Below are experts of layer 3 (counted from 0) of a mixture-of-experts language model. Rows are named router (the router's row for the expert) and show model dimensions 0-159. Each number is 128 + 24 x the weight over its row's rms, rounded and kept within 0 to 255.
After each expert's rows: "mostly gets" lists some tokens that are sent to it at least half of the time. This comes from a sample of Wikipedia text that the model never trained on.

# expert 73
router [ 89 122 112 152 148 122 104 138  85 114 117 139 147 130 124 125  98 130 155 126 153 167 133 111  58 129 108 105 121 111  98 120 129 157 178  61 116 165 133 140 165 145 144 145 122 141 147 123 117 122 138 101 162 106 120 111 136 111 103 163  98 145 182  71 154 149 157 151 159 140 125 119 183 123 142  82 134 111 123 195 158 113 134 133 124 141 157 122 133 115 126 151 162 120 137  85  87 116 122 135 105 158 120 151 135 135 114 153 119 144 147 132 103 108 129 139 112 145  92 153 125 129 111 117 133 141 116 168  97 130 143 154 128 113 108 115 109  77 127 128 146 113 136 128 104 116 123  81 104 182 129 112 157 152 104 116 158 109 159 153]
mostly gets: "According ", "there", "cont", "However", "stre", "indic"

# expert 9
router [123  96 116  86 136  87 181 139 150 117 157  67 126 143 121 139 113 106 122 141  98 145 131 117 135 146 115 102 172  74 109 175 129 135 138 120 130 133  94 119 104 173 123 145 126 122  90 131 135 119 113  98 122 168 136 157 153 145  87 108 116 107 198 168 132 150 117  98 170 123 165  89 139 158 123 135 162 108 136 122 123 164 131 140 162 188  86 109  87 125 137  92 146 117 115 156 132 118 123 148 103 145 137 142  98 112 159 125 135  99 154 143 102 121 111 114  93  98 143  97 149 125 155 116 103 141 154 130 149 127 100 132 147 159 162 119  95 133 100 132 153 104 139 109  83 115 137 108 118 130 111 165 118 124 156 132 142 105 122 115]
mostly gets: "(", "_{", "[", "{", "(\"", "(/"

# expert 101
router [124 131  89 115 133 155 148 101  95 125 119 137 114 119 156  83 169 121 136 140  90 164 110 167 111 117 105 108 153 117  90 127 152 112 127 129  85 113 111  56 105 144 149 119 122 143 150 144 152  84 133 134 128 132 110 158 117 122 161 108 114 156 127 124 113 145 147 128 140 129 142 119 171 139 107 113 114 163 132  95  78 133 142 165 139 102 140  84 131 172 125 140 136 110 208 125 105 166 139 137 110 146 138  97  90 112 141 149  81 100 108 144 125 156 140 128 113 176 115 134  92 173 119 165 115 114 138 155 167 135 166 126 136 147 140 122 163 137 131  92 126  93 121 136 124 131 135 123  97 111 113 120 137  77 167 157 107 135 124 110]
mostly gets: "oug", "Veg", "Mac", "Vall", "Isab", "Pas"

# expert 27
router [117  81 154 113 136  74 123 126  97 106 145 133  99 142 139 153 147 143 102 145 171 109 106 116 119 124 127 138 101 159 108 131 121 130 138 122 180 125 123 102 132 113 114 110 112 158 138 110  87 145 135 110 134 122 114 141 116 115 117 153 112  75 144 125 129 158 126  96 143 133 129  78 129 164 169 122 178 129 143 121 150 120 141 165 154  84  94  72 125 158 103 125 160 154 155 120 108 105 147 145 143 109 136 150 128 115 117 145 149 119 145 159 157 137 122 206  78 114 127 132 147 179 182 118  81 124 141 145 136 160 116 125 135 117 130 105 106  80 122  99 118 136 116 164 102 150 102 138 126 134 127 128 135 112 162 143 130  62 126 115]
mostly gets: "On ", "At ", "at ", "By ", "R"

# expert 66
router [ 87  66 133 136 113 165 166 120 112 165  96 127  97 128  98 118  99 132  84 118 156 118 100 110  90 138  88 156 138 138 136 101 128 143 123  99 156 137  98 104 127 143 112 106 139  75 144 112 126 128 148 102 147 152 128 125 174  99  81 136 152 119 173 118 113 155 134 104 173 167 157 131 157 170 141 151 137 156 123 142 131 107 134 151 121  93 149  96 138  97 122 130 115 142 144 121 132 164 136 137 124 122 168  96 122 138 142 157 144 124 132 140 150  64 127 123 138 158 125 135 158 159 169 113 106 139 126  97 173 125 132 158 135 151 169 128 132  89 128  92 113 130 116 128 173 156  99 146 129 114 114 162 112 153 116 113 127 115 124  74]
mostly gets: "Anti", "Do", "six", "three", "four", "five"

# expert 39
router [128  85  97 148 160  79 104 157 149 148 135 126 104  89 155 115 144 158 114 136 106  87 170 160 130 112 107 143 147 123 116 136 147 126 134 140 144 154 102 117  89 109 150  92 114 162 135 128 143 136 164 172 125 120 105 114 120 127 133  89 138 103 109 108 121 148 148 127 157 123 137 154 136 118 136 110 112 128  82 171 126 113 141 168 154 167 112 166 148 166 130 128 117 132  89 161 103 100 107 150 127  87 126 123 140 121 176 152 161 124 157 132 129 158  88 143 116 105 129 138 184 143 121  87 112 156 148 129 143 141 102 136 180  84 119 125  85 109  91 145 118 103 153 125 134  80 114  82 102 114 136 114 114 150  99 149 147 108 149 101]
mostly gets: "and ", "}, ", "& ", "or ", "nor "

# expert 119
router [123 126 101 130 136 153 129  92 110 131 103 157  87 107 134 106 161  62 113 140 165 138  82 146 145 117  84 123 149  93 121 104  91 140 110 135 123 148 123 142  88 109 126  92 128 128 132 130  77 116 180  97 131 165 124 139 165 116  95 115 143 133 131 100 108 139 114 129 135 137 146 142 140 157 148 128 131 128 134 130 192 126 125 141 128 133 132 115  88 105 207 161 117  88 136 138 128 167 142 155 101 103 134 100 155 155  69 103 123  91 107 102 163 115 167 113 137 138  90 160 157 132 126 111 108 168  94 168 117 131 129 124 159 136 135 105 121 152 112 102 106 154 100 125 145 137 130  78 115 113 120 148 136 121 134 153 135 146 133 130]
mostly gets: "coun", "Du", "Coun", "du", "Pre", "por"

# expert 19
router [ 85 133 119 114 112 130 157 158  93 129 117 120 154  92 120 114 108  99 127 148 130 140 135 132 103 119 122 130 160 111  89 124 157 145 170  73 156 159 127  81 118 135 108 128 163 117 163 143 102 116 154 110 149 116  88 100 101 113 102 103 123 176 151  99 117 143 146 151 166 169 169  59 157 112 146 146 145 169 110 138 135 136 148 156 139 106 139 126 138  91  75 165 134 100 155 140 131 107 143 108 147 135 126 131 155 106 143 164 116 152 127 126 139 102 110 117 137 146 121 182 152 116 100 121 123 189 131 130 176 120  96 112  95 113 113 130  66 127 124 134 134 133 111 162 118 128 152 127 118 133 124 146 144 136 153  90 152 129 129 168]
mostly gets: "other ", "Other ", "El", "Black", "Nick", "Jean"

# expert 37
router [143 141 121  74 109 159 184 133 131  96 140 106 117 125 125 134 140  80  83 138 138  96 139 132 168 131 118 118 126  77 137  97 130 110 133 124 166  96  95 122 117 137 163 103 114 134 116  98 148  97 130 152 139 111 146 135 135  94  72  85 112 117 135 152 136 101 183  94 159  86 124 107 149 143 138 119 150 150 107 145  99 138 163 111 168 109 145  95 145 149 169 106 102 124 153 131 156 132 137 169 110  91 157 129  98 138 134  90 112 142 169 108 131  83 123  97 113 122  74 107 124 125 155 139 169 142 123 116 138 103 123 137 142  94 146 121 127 106 145 130 157 105 133 141 144 127 154 103 123 152  93 160 163 112 153 160 149 113 122 103]
mostly gets: "II", "BC", "CD", "PS", "MP", "}"

# expert 45
router [ 79  99 154 125 137 129 133 131 129 121 113  97 149 114 147 138 165  77 161 119 130  85  99 170 191 119 121 117 106 123 128 152 147 129  64 103  99 117 132 130 129 127 118 124 153 144 120 166 132 121 151 121 143 137 102 154 109 148 140 136 116 146 172 114 107 139 114 119 162 116 105 143 147 134  93 139 120 152 138 120 136  73  95 131 129 148 130 105 157 120 187 149 133  96 162 110 144 115 101 152 103 117 148  63 119 114  99 153 125  95 162 165 151 130 148 101 142 153 117 130 120 161 132 120 114 126 135  98 110 104 125 125 154 154 138 134 100 124 137  75  83  94 128 118 101 125 162 145 139 161 104 150 149  80 129  84 137 111 169 107]
mostly gets: "ular", "ense", "ted", "cus", "less", "eless"

# expert 117
router [138 107 107 138 127  62 162 106  94 117 136 123 154 131 147 112 185 156 103 118 114 122 143 171 121 128 109 136 121 104 100 116 169 120 117 139 127 138 136 134 129 131 164  89 112 179 103 150 100 108 127 142 118 156  81 125 118 136 111 127  92 104 139 118 139 109 159 142 126 130 107 136 126 160 149 108 115 129 112 112 136 129 158 123 140  94 118 115 114 156 106 128 117 152 113 117 102 101  84 173 141 104 119  93 131  93 167 115 142 140 130 146 127 146 107 174 101 146 111 191 166 156 170 129 146 160 136 144 130 114 105 154 163 128 135  78 118 130 126  96 138  56 140 155  76 147 109 158 125 126 157 116 170  87 121 121 153 135 109 147]
mostly gets: "St ", "Saint ", "outside ", "section ", "University ", "northeast "

# expert 111
router [151  86  81 106 102  51 135 144  98 136 124 117 157 121 105  79 157 114  92  76 132 116 128 119 138  84 125 114 149  75 140 133 175 111  83 135 142 149 137 113 180 127 156 107 122 144  95 134 145  98 111 174 111 145 162 108 146 105 123 139 140 119 115 119 105 166 109 123 103 133 151 114 129 110 120  64  77 146 111 172 127 159 176 113 113 161 126 134 179 118  81 124 129 141 138 112 112 111 159 134 128 113 112 140 100  94 135 164 102 116 137 151 107 121 136 145 117 105  93 122 141 142 163 160 140 140 118 140 118 114 149 150 123  95 142 148 130 131 127 115 142 132 169 128 123 122  85 153 128 121 141 141 115 156 144 120 135 122 102 138]
mostly gets: "00 ", "06 ", "05 ", "08 ", "000 ", "03 "

# expert 114
router [114 131 114 136 124 158 116 123 121 166 144 110 116 143 137  77 133 150  99 140 185 125 127 102 127 118  85 124 116 154  83 119 117 120 149 128 176 125  88 125 106 126 130 129 120 157 136 129 114 119 175 110 111 152  93 148 149 166 149  86 139 111  74 163 105 159 146 140 142 152 123 117 114 126 136 138 180 133 119 133 182 103 105 133 110 130  97  96 149 156  98 107 118  87 117 145 120  85 107 214 151 155 163 138 100  71 144 122 121 119 122 167 142 141 133 166 116 121 145 167 127 148  93 121 120 116 139 151  79 152 107 119 159 121 142 136 133 140  96 162 168 138 125 140 112 158 125 151 145 130 152 129 111 130 115 111 130 148 107 124]
mostly gets: "In ", "My ", "Our ", "Your ", "The ", "An "

# expert 31
router [102  96 147  77 107 165 126 142 123 151 111 129 114 119 107 152 128 123 100 123 133  70 107 119 153 102 105 132 131 144  82 120 117 156 118 115 104 145 117 159 115 108 113 102 122 146 143 127 136 133 134 124 118 157  90 122 167 122  86 146  70 115 115 130 149 157 103 133 182 167 123 128 116 142 161 141 141 122 127 132 167 143 125 171 125 161 136 133 151 150 153 146 155 147 127 153 185 124 134 123 149 130 160 120 160 158 121 149  86 150 172 184 139 107 142 113 127 116 111 142 141 113 110 136 100 109 135 159 129 121  96 126  84 156  87 140 122 122 116 149  92 163 112 155 132 205 153 166 142 166 129 129 140 144 149 124 173 144 124 150]
mostly gets: "different ", "new ", "entire ", "previous ", "largest ", "main "

# expert 69
router [154 102 147 176 110 122 165 151 133 147 106 115  74 134 134 140 133 165 116 102 112 140 140 102 124 134 109 113 127 117  99 141 160  62 149 162 162 126  61  89 118 147 120 124 139 165 129 130 152 128 153 136 129  94 130 145 160 110  96  93  86 159  86 129 103 113 164 173  98 125 155 123 100 126 122 136 161 161  96 149 136 139 109  88 117 139 152 165 156 142 101 144 131 120 150 121 145 114 126  97 123 139 146 135 108 106 113 143 133 113 146 134 115 146 121 151 107 162 147 162  83  88 117 137 166 147 112 133 199 154 114 114 152 125 145 104 139 143 131 150 133 148 112 157 102 131 108 160 162 156 136 111 139  93 140 111 121 109  88 116]
mostly gets: "John ", "David ", "William ", "Michael ", "Paul ", "Robert "

# expert 86
router [116 102 146 134 126 101 132  98  72 148 137 170 142 149 127 124 147 127  88 137 162 129  82 125 122 122 126 113 138  86  95 129 143 133  94 142 121 120 129 116  99 138 156 149  77 121 146 147 138 145 146 155 108 165  90 135 157 151 134 112 136  76 126 117 126 138 178 120 165 119 117 143 180 141 151 116 128 104 102 109 163 141 172 142 142 121 158 131 121 172  86 138 108 131 125  90 101  95 113 124 100 107 147  96 131  88 154 146 135 105 162 109 122 112  90 183 109 121 138 161 159 142 119 136  99 162 133 118 103 151  92 135 155 152 116  99 144 142 114  74 152 115 159 174 134 150 121 167 136 118 115 109 126  99 153 112 171 118 144 131]
mostly gets: "New ", "Old ", "Malay", "century ", "Cape ", "Middle "

# expert 72
router [129 125 109 145 115  87 124 163 122 166  96 119 126 137 116 135 111  94 191 133 150  98  67 164  75 132 123 113 107 173 141 128 155 129 106  79 126 130 155 139 124 102 148 128 128 138 177 141 122 112 117 120 154 138 147 143 126 173 121 157 173 105 155 128 107  67 122 123 130 160 146  90 128  87 143  98 154 125 138 120 156 148 142 139 127  95 113 108 125 152 127 102 127 124 148 110 113 132 105 139 124 136 129 181  83 109 105 130 154 137 127 142 133 131 108 118 115  95 137 133 165 136  80 162 143 107 159 112 106 142 142 127 160 161 192 151 110 133 111 128 145 120 116 132 111 152 127 153 117 128 120 158 143 187 126  97 119 101  94 170]
mostly gets: "=== ", "= ", "==== ", "Synonyms"

# expert 94
router [133 110 131 105 134 122 146 142 114 144 122 123 115  79 155 105 116  87 130 101 130  69 139 143 142 112 132 161 130 149 117 116 107 163 166 152 140 122 105 121 126 104 149  89  94 137 128 124 140 158 140 124  88 126  83 129 159 154 100  98  92 123 105 155 157 175 113 145 134 120 152 104 130 144 143 166 172 137 130 121 115 142  98 170 159 135  84  87 129 106  88 113 165 121 127  96 132 126 143 187 125 151 165 154 129 138 131 145 116 148 157 138 132 120 166 134 125 104 101 146 131 160 124 146 162  95 125 172 115 144 127 134 158  78 107 129 106 153  91  85 140 151  94 151 110 170 121 112 115 145 124 168 126 166 138 133 174 123 166 111]
mostly gets: "their ", "' ", "his ", "His ", "'", "Her "

# expert 34
router [128 133 120 100 138 103 153 104  93 101 109 146 143  72  47 158 119 137  91 158 144 155 131 122  55 142  93  89 128  96 137 129 113 152 105 116 124 137 144 135 113 167 126 139 125 140 135  78 107 132 124 133 151 140  99 155 129 110 130 124  74 131 159 100 139 143 152  99 164 132 133 125 144 155 142 101 111 124 132 123  65 147 162 150 119 117 119 127 132 143 124 122 121 107 149 126 165 138 132 106 111 115 134 140 156  82 138 165 147 143 111 121 135  99 126 118 133 150 121 155 172 127 130  97  74 141 139 108 178 137 122 151 100 109 135 142 105 147 113  78 140  87 106 175 170 149  86 130 106 110 135 129 140 110 108 131 144 113 106 123]
mostly gets: "Eug", "Mont", "Que", "Liver", "Cov", "Shang"

# expert 106
router [112 134  82 142 132 131 103 120 135 157 149 146 119 135 138 125 136 168  72 127 167 115 143 112 125 104 126 155 146 128 128 120 211 140 110 112 136 144 115  98 133 142 133 152 135 110 145 116  83 138 134 121 109 124 101 146 143 127 116  80 119 100 139 135 111 164 137 109 108 120 145 105 117 113 161 113 164 155  95 119 173 184 135  94 128 142 115 128 123 136 114 134 111 141 117 135 109 119  98 155 166  91 168 138  95  90 132 140 169 135 139 158 158 113 121 166 125  85 142 126 140 198 147 132 130 112 138 149  69 139 103 132 131 147 119 105  87 132  84 128 116  64 122 137  85 152 128 125 104 143 124 164 124 109 146 145  88 141 135  99]
mostly gets: "Under ", "By ", "under "

# expert 75
router [136  98  90 166 107 120 161 164 152 123 129 141  85 175  79 155 113  85 129 144 175 124 113 101  86 147 121 112 175 120 107 125 165  93 143  81 129 113  74 112 152 179 120 108 121 169 129  90 131 118 119 117 183  94 108 104 132 152 121 112 104 139 134  93 119 152 163 102 156 108 162 100 135 134 163 139 140 138 137 147 149 127 120 139 161 116 137 123 108 134 150 144  98 127 142 115 120 141 128 111 111 101 144 168 107 100 158 140 120 143 155 146 131 133 133 147 143 142 112  85 110 121 156 110 144 135 130 124 213 146 109 152 152 127 162 149 144  98 115 124 142  97 120 121 132 128 112 132 124 107 107 106 136 132 102 155 135  98  90 112]
mostly gets: "N", "L", "M", "K", "D", "H"

# expert 2
router [ 89 155 101 110 131 105  90 155 133 123 129 133 128  98 107 100 125  99 107 161 141 142 115 149 117 180 111  85 136 126 131  90 132 165 114  69 127 186 112 141 103 175 168 137 155  61 101 147 118 132 112  82 104  89 166 145 127  85  94 153 121 126 154 116 145 127 129 135 139 114 164 108 131 120 133  87 147 114 109 106 137 148 174 136 138 156 120 124 115 117 153 148 136 137 134 109  89 134 121 107  81 123 152 136  95 123  99 115 135 119 135 127 173 130 130 137 111 157 139 107 109 150 118 131 128 134 178 128 112 114 125 134 123 156 124 115  84 113 155 100 154 104 144  99 114 142 118 139 115 129 103 162 145 195 137 128 142 169 125 160]
mostly gets: "sq ", "Elevation", "Phylum", "Binomial ", "Animalia", "DST"

# expert 82
router [105 121 153 113 122 147 116 128 126 101 102 100  71 121 104 133 143 120  82 118 111 108 112 124 129 130  96 163 137 134  75 112 135 150 125 161 139 137 105 138 118 124 117  92 133 145 141 129 104 150 137 103  81 108 142 129 127 133 135  92 152  94 109 130 140 187  96 141 157 156 108 138 139 141 170 143 156 115 132 107 129 111 115 166 111 167 129 104  95 144 155 121 202 131 130 131 135 158 166 151 157 137 150 121 168 152 139 146 156 161 160 178 140 170 104  87 144 100 146 156 133  93 134 107 118 134 141 170 159 114  91 128 115 127 124 109 102 100 125  95 130 159  75 144 138 190 135 156 138 158 134 142 108 101 108 128 155 123 137 127]
mostly gets: "their ", "the ", "entire "

# expert 124
router [107 127 105  89 111 111 171 155 130 118 169  97 111 142 120 161 117 124 110 144 122 133 112 134 154 159 131 123 170  95 104 181 153  96 143 107 154 163 122 113 110 128 119 129 102 142 100 157 128 148 112 144  81 146 109 164 171 152 133 109 116 143 154 151 115 169 116 133 139 110 197  85 110 132 123 114 155 115 139 132 143 150 115 159 193 187 119 121 118 125 118 131 156  94 103 127 119 129 111 154 135 129 138 143  98  83 179 140 104 105 134 140 110 132 117 144 130 103 143 101 130 111 136 141 129 145 156 139 153 123 106 110 129 139 180 147 120 119 117 144 121 119 166 159  57 110 114 101  86 148 134 162 116 126 143 114 112 112  84 104]
mostly gets: "(", "(−", "(\\", "(/", "(\"", "Official "

# expert 38
router [126 155 101 143 149 113 151 142 121 115 104 142 142 104  90 146 132 142 164 150 129 115 101 137  36 155 110 134 169 148 142 131 150 146 152  95 135 144 127 112  88 138 123  87 111 120 114 164 121 150 127 129 119 131 118 132 110  86 129 151 105 130 158  55 118 115 121 112 123 119 143  94 128  86 145 134 109 145 146 146 161 126 170 134 152 143  79 162 125 178 129 124 141  83 136 101 112  93 116 110 142 139 122 132 143  73 147 146 141 134 131 106 117 121 118 135 115 125  98 125 146 141 116 158 127 197 161  91 160 147 146 145 166 137 187 114 106 120 108 121 160 132 111 154 132 129 134 138  96 144 125 113 168 135 119  93 136 134  82 131]
mostly gets: "Coordinates", "Starring", "Turnout ", "Cinematography", "Win ", "@ "

# expert 95
router [ 99  81 126 105 141  95 127 135 136 153 157  92 107 106 147 122 140 130 114 105 124 101 105 111 150 126 112 138 113 110 125 118 137 152  84 139 146 105 129 113 111 136 153 163  95 153 134 173 115 124 159 155 145  94  74 157 132 119 159  97 144 108 117 120 105 161 121  63 159 117 168 107 116 110 146  92 117  90 124 151 131 150 115 120 120 104  88 107 168 135 132 139 118 132 133 109 157 135 133 135 152 137 170 182 131  88 146 161 139  78 158 157 165 152 112 137 133  81 132 151 167 120 128 136 101 175 152 163 110 109 137 152 171 110 138 110 144 107 100 142 117 130 161 125 127 155 108 139  99 115 135 155 188 123 130  99 133 137 124  95]
mostly gets: "In ", "until ", "in ", "July ", "January ", "October "

# expert 127
router [144  86 120 100 129 140  82 133 140 151 136 138 103 146 158 170 171  96 130  96 164 132  89 110 146 111  90 138 133 102 109 128 148 114 129 113 119 132 148 109 143 120 175 145  77 183 102 171 135 121 139  96 129 112 131 164 119 148 147 101 109 117 135 110  79 132 139 150 130 143  99  95 170 144 109  99 111 125 132 114 126 166 108 100 143 188 121 138 163 151 141 133 152 122 153 101 102 128 134 144 138 128 112  92 158  83 135  87 150 127 175 172 114 132 116 118  96 121 126 130 126 181 124 149 133 108 151 144 113 142 113 116 164 114 126 155  83 137 141 107 116  91 128 157  84 121 124 112 102 173 110 138 139 102  92 110 149 130 134 152]
mostly gets: "From ", "|---|---|---|---", "Rel", "escap", "restor", "Suc"

# expert 32
router [153 113 116 136 110  96 155 141 144 135 119 128  98 165 127  86 143 133 103  85 130 116 140 143 164 118 119 149 152  83 121  78 150  98 128 153 153 134  81 151 121 147 115 143 114 178 110  96 151 126 115 166  78 111 135 101 153 131 126  83 109 116 126 124 111 134 123 142 155 116 177 134 129 118 110 117 121 176  94 105 104 150 121  73 115 145 122 111 171 147 171 122 145  99 131 159 146 131 138 132 134 142 138  99 101 152 132 106 108 140 140 139 186 130 150 154 122 168 103  84 108 124 150 120 161 108 137 135 140 139  92 133 164 149 123 134 118 142 133 141 148 137 158 142 104 141  92 160 158 121 115 125 143 115 176 129 104 129  59  85]
mostly gets: "C ", "E ", "Z ", "ensis ", "P ", "GA "

# expert 104
router [ 95 165  96 148 168  96 127 121  98 124 128 134 129  70 103 129 131 135 121 148 136 172 100 105  76 101  81 114 110 133 101 104  80 175 127 106 138 119 131 147 114 173 134 126 119 110 115 115  90 141 119 111 141 108 111 106 102 160 101 137 123 127 170 101 146 120  86 149 148 168 122 120 176 132 131 104 143 131 139  91 179 124 171 147 121 116 125 119 118 104 151 131  79 147 156 119 128 149 124  98  87 104 138 123 142  79 106 120 162 155 161 127 141 118 110 121 130 128 108 129 163 150 166 110 117 108  98 126 147 154  70 142 161 114 126 126 134 119  92 105 155  86 128 171 153 149 119 144 107 146 117 101 150 107 114 139 140 120 157 130]
mostly gets: "Sh", "Sch", "Fl", "Pl", "Sk", "Vol"

# expert 70
router [ 97 102 106 161 109 132 154 123 101 125 117 170 138 107  90 152  89 126 109 118 141 157 102 132  64 126  81 113 113 155 123 147 100 158 101 127 124 107 112 103 122 176  94  88 147 140 134 132 103 118 164  90 159 137 124 102 155 126 129 166 108  91 146 115 129 108 156 156 134 122 139  92 133 144 128 139 156 138 126 165 194 159 131 135 156 120 112 101 109 121 130 165 131 117 144  64 109 124 115 104 114 142 164 167 104 123 109 116 130 135 181 110 113 140 174 148 123 150 127 125 142 142 156 132 121 129  89 157 136 135 124 152 144 140 110  81  98 103 104 127 117 131 118 137 130 165 112 122 143 152  84 121 116 151  96  84 171 106 145 144]
mostly gets: "Dr", "Mr", "Sir ", "vac", "Chief ", "prot"

# expert 80
router [125 134 114 131 118 130 147 106 133 114 148 117  88 112 147  85 165  97 127 103  76 112 145 121 135 156 149 105 121 114 113  91 150 126 114 148 152 121 123 129 144 121 154 131 125 121 118 106 176 116 137 130 171 132  97 114  94 149 123 102 111 181 118 121 109  83 124 166 112 139 112 140 132 148 148 133 142 173 129 130  88 106 164 121  98  95  85 174 123 171 135 143 150  65 132 144 102 117 149 153 152  95 150 112 123 117 160 118 112 149 151 148 146 100 136 159 109 156 110 139 110 172 111 152 169 170 107 122 142 135 146  95 111 110 137 147 118 134  94 122 138 126 149 158 116 179 117 170  95 159  97 142 119 140 154  85 169 116 132  83]
mostly gets: "ć", "ń", "š", "ny", "Peters", "kov"

# expert 92
router [135 118 130  98 112 105 127 122 105 135 143 133 113 109 134 111  90 135 132 124 136  54  93 108 179 109 145 156  80 120 133 110  94 128  97 116 168 163 144 116 100 125 173 103  86 166 106 123 132 109 101 176 138 139 131 153 109 112  75 154 128 108 102  92 113 121 126 140 172 159 114 129 133 122 134  91 163 109 119 148 150 144 175  93 123 143 164 137 139 154 136 117 140 130 144 122 106  90 117 100 119 101 134 136 116 114 127 183 133 110 118 175 132 111 169 118  93  76  96 152 163 100 149 138 149 156 137 130 172 117 147 153 161  94 118 108 112 128 101 120 114 145 117 110 151 161 124 142 162 137 132 124 126 124 137 115 120  73 123 121]
mostly gets: "February", "July", "June", "March", "April", "6"

# expert 23
router [147 110 128 132 120  90 135 142 147 150  86  92  81 137 125 141 153 117  80  99 104 127 104 142 128 132  96 105 142 119 146 135 146  80 112 150 166 134 106 125  72 129 114 155 135 144  94 134 116 141 134 110  80 126  96 144 152 110 162  93 126 103 139 141  96 101 133 167 140 139 120 123  86 157 150 125 144 153 103 124 117 174 118  93  94  89 106  93 143 121 105 121 125 101 149 118 160 116 113 139 172 134 123 140 109 118 116 112 135 140 148 149 109 124 120 106  84 163 143 159 131 129 147 135 162 149 136 160 175 145 146 149 118  86 146 134 117 144 169 104 135 155 122 164 164 138  77 132 148 138 126 151 161 106 163 108  84  97  81 101]
mostly gets: "Al ", "Mark ", "Joe ", "David ", "Ben ", "Bob "

# expert 67
router [148 147  98 199  88 117 166 124 125 170  98 129 102 129 145 126 165 129 122 110 138 106 127 122 121 127  93 162 153 117 119 120 147 130 141 173 101 116 102  88  82 150 128 148 120 130 111 139 149  98 135 133 126  93  91 134 151 126  97  67  90 136 133 118  94 114 176 150 116 131 119 154 116 124 132 153 108 131 165 157 136 151 111 121 113 114 133 148 146 167 135 112 158  77 123 127 143  94 152 123 172  86 112 126  99 129 152 131 136 111 141 131 122 120 127 160  99 143 130 142 111 100 121 143 155 155 166 133 176 133 117 153 149 135 177 101 101 163 123 110 138 146 164 179 125 125 107 123 116 157 107 169 108  96 134 109  89 143  87 112]
mostly gets: "ESP ", "Andy ", "JPN ", "u ", "BRA ", "Pierre "

# expert 79
router [149 129 108 154  86 126 125  84 147 110 100 145 110 116 154 148 173 122 108 144 140 173 124 126 134 121 110 151 132  95 125 139 133 134 132 132 126 164 136  90  93 122 106  85 102 172 101 145 106  76 157 131 129 142 120 182 127 100 130  90  93 168 136 126 103 129 132 153 118 178 125 114 133 115 165 107 130 133 126 136 142  84 171  91 166 137 141 168 141 142 157  95 140  92 117 145  92 154 117 159 146 111 131  91 132 142 110 111 123 157 116 129 155 138 153 109 106 147  84 112 119 110  91 153 164 108 112 135 139  99 107 107 196 146 148 119 136 136 108 102 122 113 148 176 134 125 130 103  77 160 145 108 150  93 124 136 140 146 143 123]
mostly gets: "unc", "rup", "direc", "jec", "depic", "conduc"

# expert 122
router [136 119 134 111 134 144 132 168 120  67 138 119 108 113 193 140 127 101 134 167 125  89 127 174 166  81 106 119 145 111 102 114  96 150 157 105 148 152  84 146 109 130 146 117  80 143 100 124 146 160 135 105 108 119 144 151 154 113 138  73 118 132 159 141 109 180  77 120 115 142 141 141 128 159 134 136 127 125 101 101 100 147 121 123 141 134  94  95 141 138 125 106 161 127 131 118  91 143 162 189 110 108 152  89 135  96 133 121 149 148 137 164 122 131 156 121 111 131  82 146 132  98 125 142 137  75 170 163 126 137 109 152 147  91 139 117 101 130 112 119 156 124 129 158 100 128 132 141 105 130  89 170 109 138 135 143 132 162 118 121]
mostly gets: "their ", "his ", "^{", "His ", "m", "Her "

# expert 77
router [107 128  96 153 108 108 150 122 172 127 127 124 127 103 151 114 130 127 145 131 106 120 145 123 151  78 125 188 171 129 140 167 152  77 152 144 150 141 106 130  86 159 132  77 137 123 138 136 143 147 157 159 106 125 135 143 144 133 150 124 145 122  78 147 125 138 129 158 177 108 195 120 127 129 180 120 139 144  66 148 104 133 148 104 188 162 137 122  86 164 112 138  99 118  85 129 106 114 114 169  85 124 114 140 139 131 151 119 152 107 170 155 114 116 118 130 112 136 144 143 145 106 130 114 128 161 122 140 111 109 142 127 164 106 130 136 122 134 105 165 135 102 131  88 108 134  82 118  98 122 120 182 121 122 134 112 152 129 124 103]
mostly gets: "', ", "), ", ".), ", "}, ", "., ", "\"), "

# expert 91
router [119 121 145 170 104 142 156  98 109 134  74 150  98 153 166 124 157 111 108 111 109 173  94 158 137 128 111 155 158 101 113  55 158 123  95 125 163 114 106  77  93  87  97 121 141 123 110 114 156 118 176 115 146 152 154 115 129 108 152 130  88 121 129  79 140 131 122 131 135  93 143 116 121 140 164 125 128 144 105 131 104  90 119 110 142  97  79 118 105 126  93 184  97 123 125 114 105 134 131 114 140 103 151 116 129 152 146  97 147 113 145 128 114 104 146 141 148 138 139 151 158 171 126 161 113 134 116 124 192 164 133  96 136 123 157 102 159 152 123 131 131 114 141 162 117 149  91 106 113 128 122 152 127  98 136 149 126  97 126 116]
mostly gets: "ar", "Bron", "el", "kel", "Carl", "Bar"

# expert 108
router [ 99 156 139  84 127 117 152 118 149 136 102 119 117  99 129 116 106 171 116 159 157 108 120 181  73 166 121 122 133 111 110 150 164 126 113 112 141 105 128 137  94 121 158 159 122 119 134 193 109 125 146 128  79 116 121 121 148 114  94 123 132 104 111  98 119 117 114 131  75 158 157 122 133 108 149 123 120 136 119 104 140 190 164 166 153 116 151  98 119 163 118 125 126 141 109  78 133 134 124 148 146  96 133 120  68  67 135 105 126 111 112 131 138 142 147 143 134 136 153  79 117 125 134 151 117 147 135 131 110 140 121 137 155 124 151  82 118 101 142  74 174 127 151 166 112 170  88 140 141 146  98 154 161 133 135 129 137 148 119 138]
mostly gets: "Coordinates", "Died", "Elevation", "Born", "Country", "Species "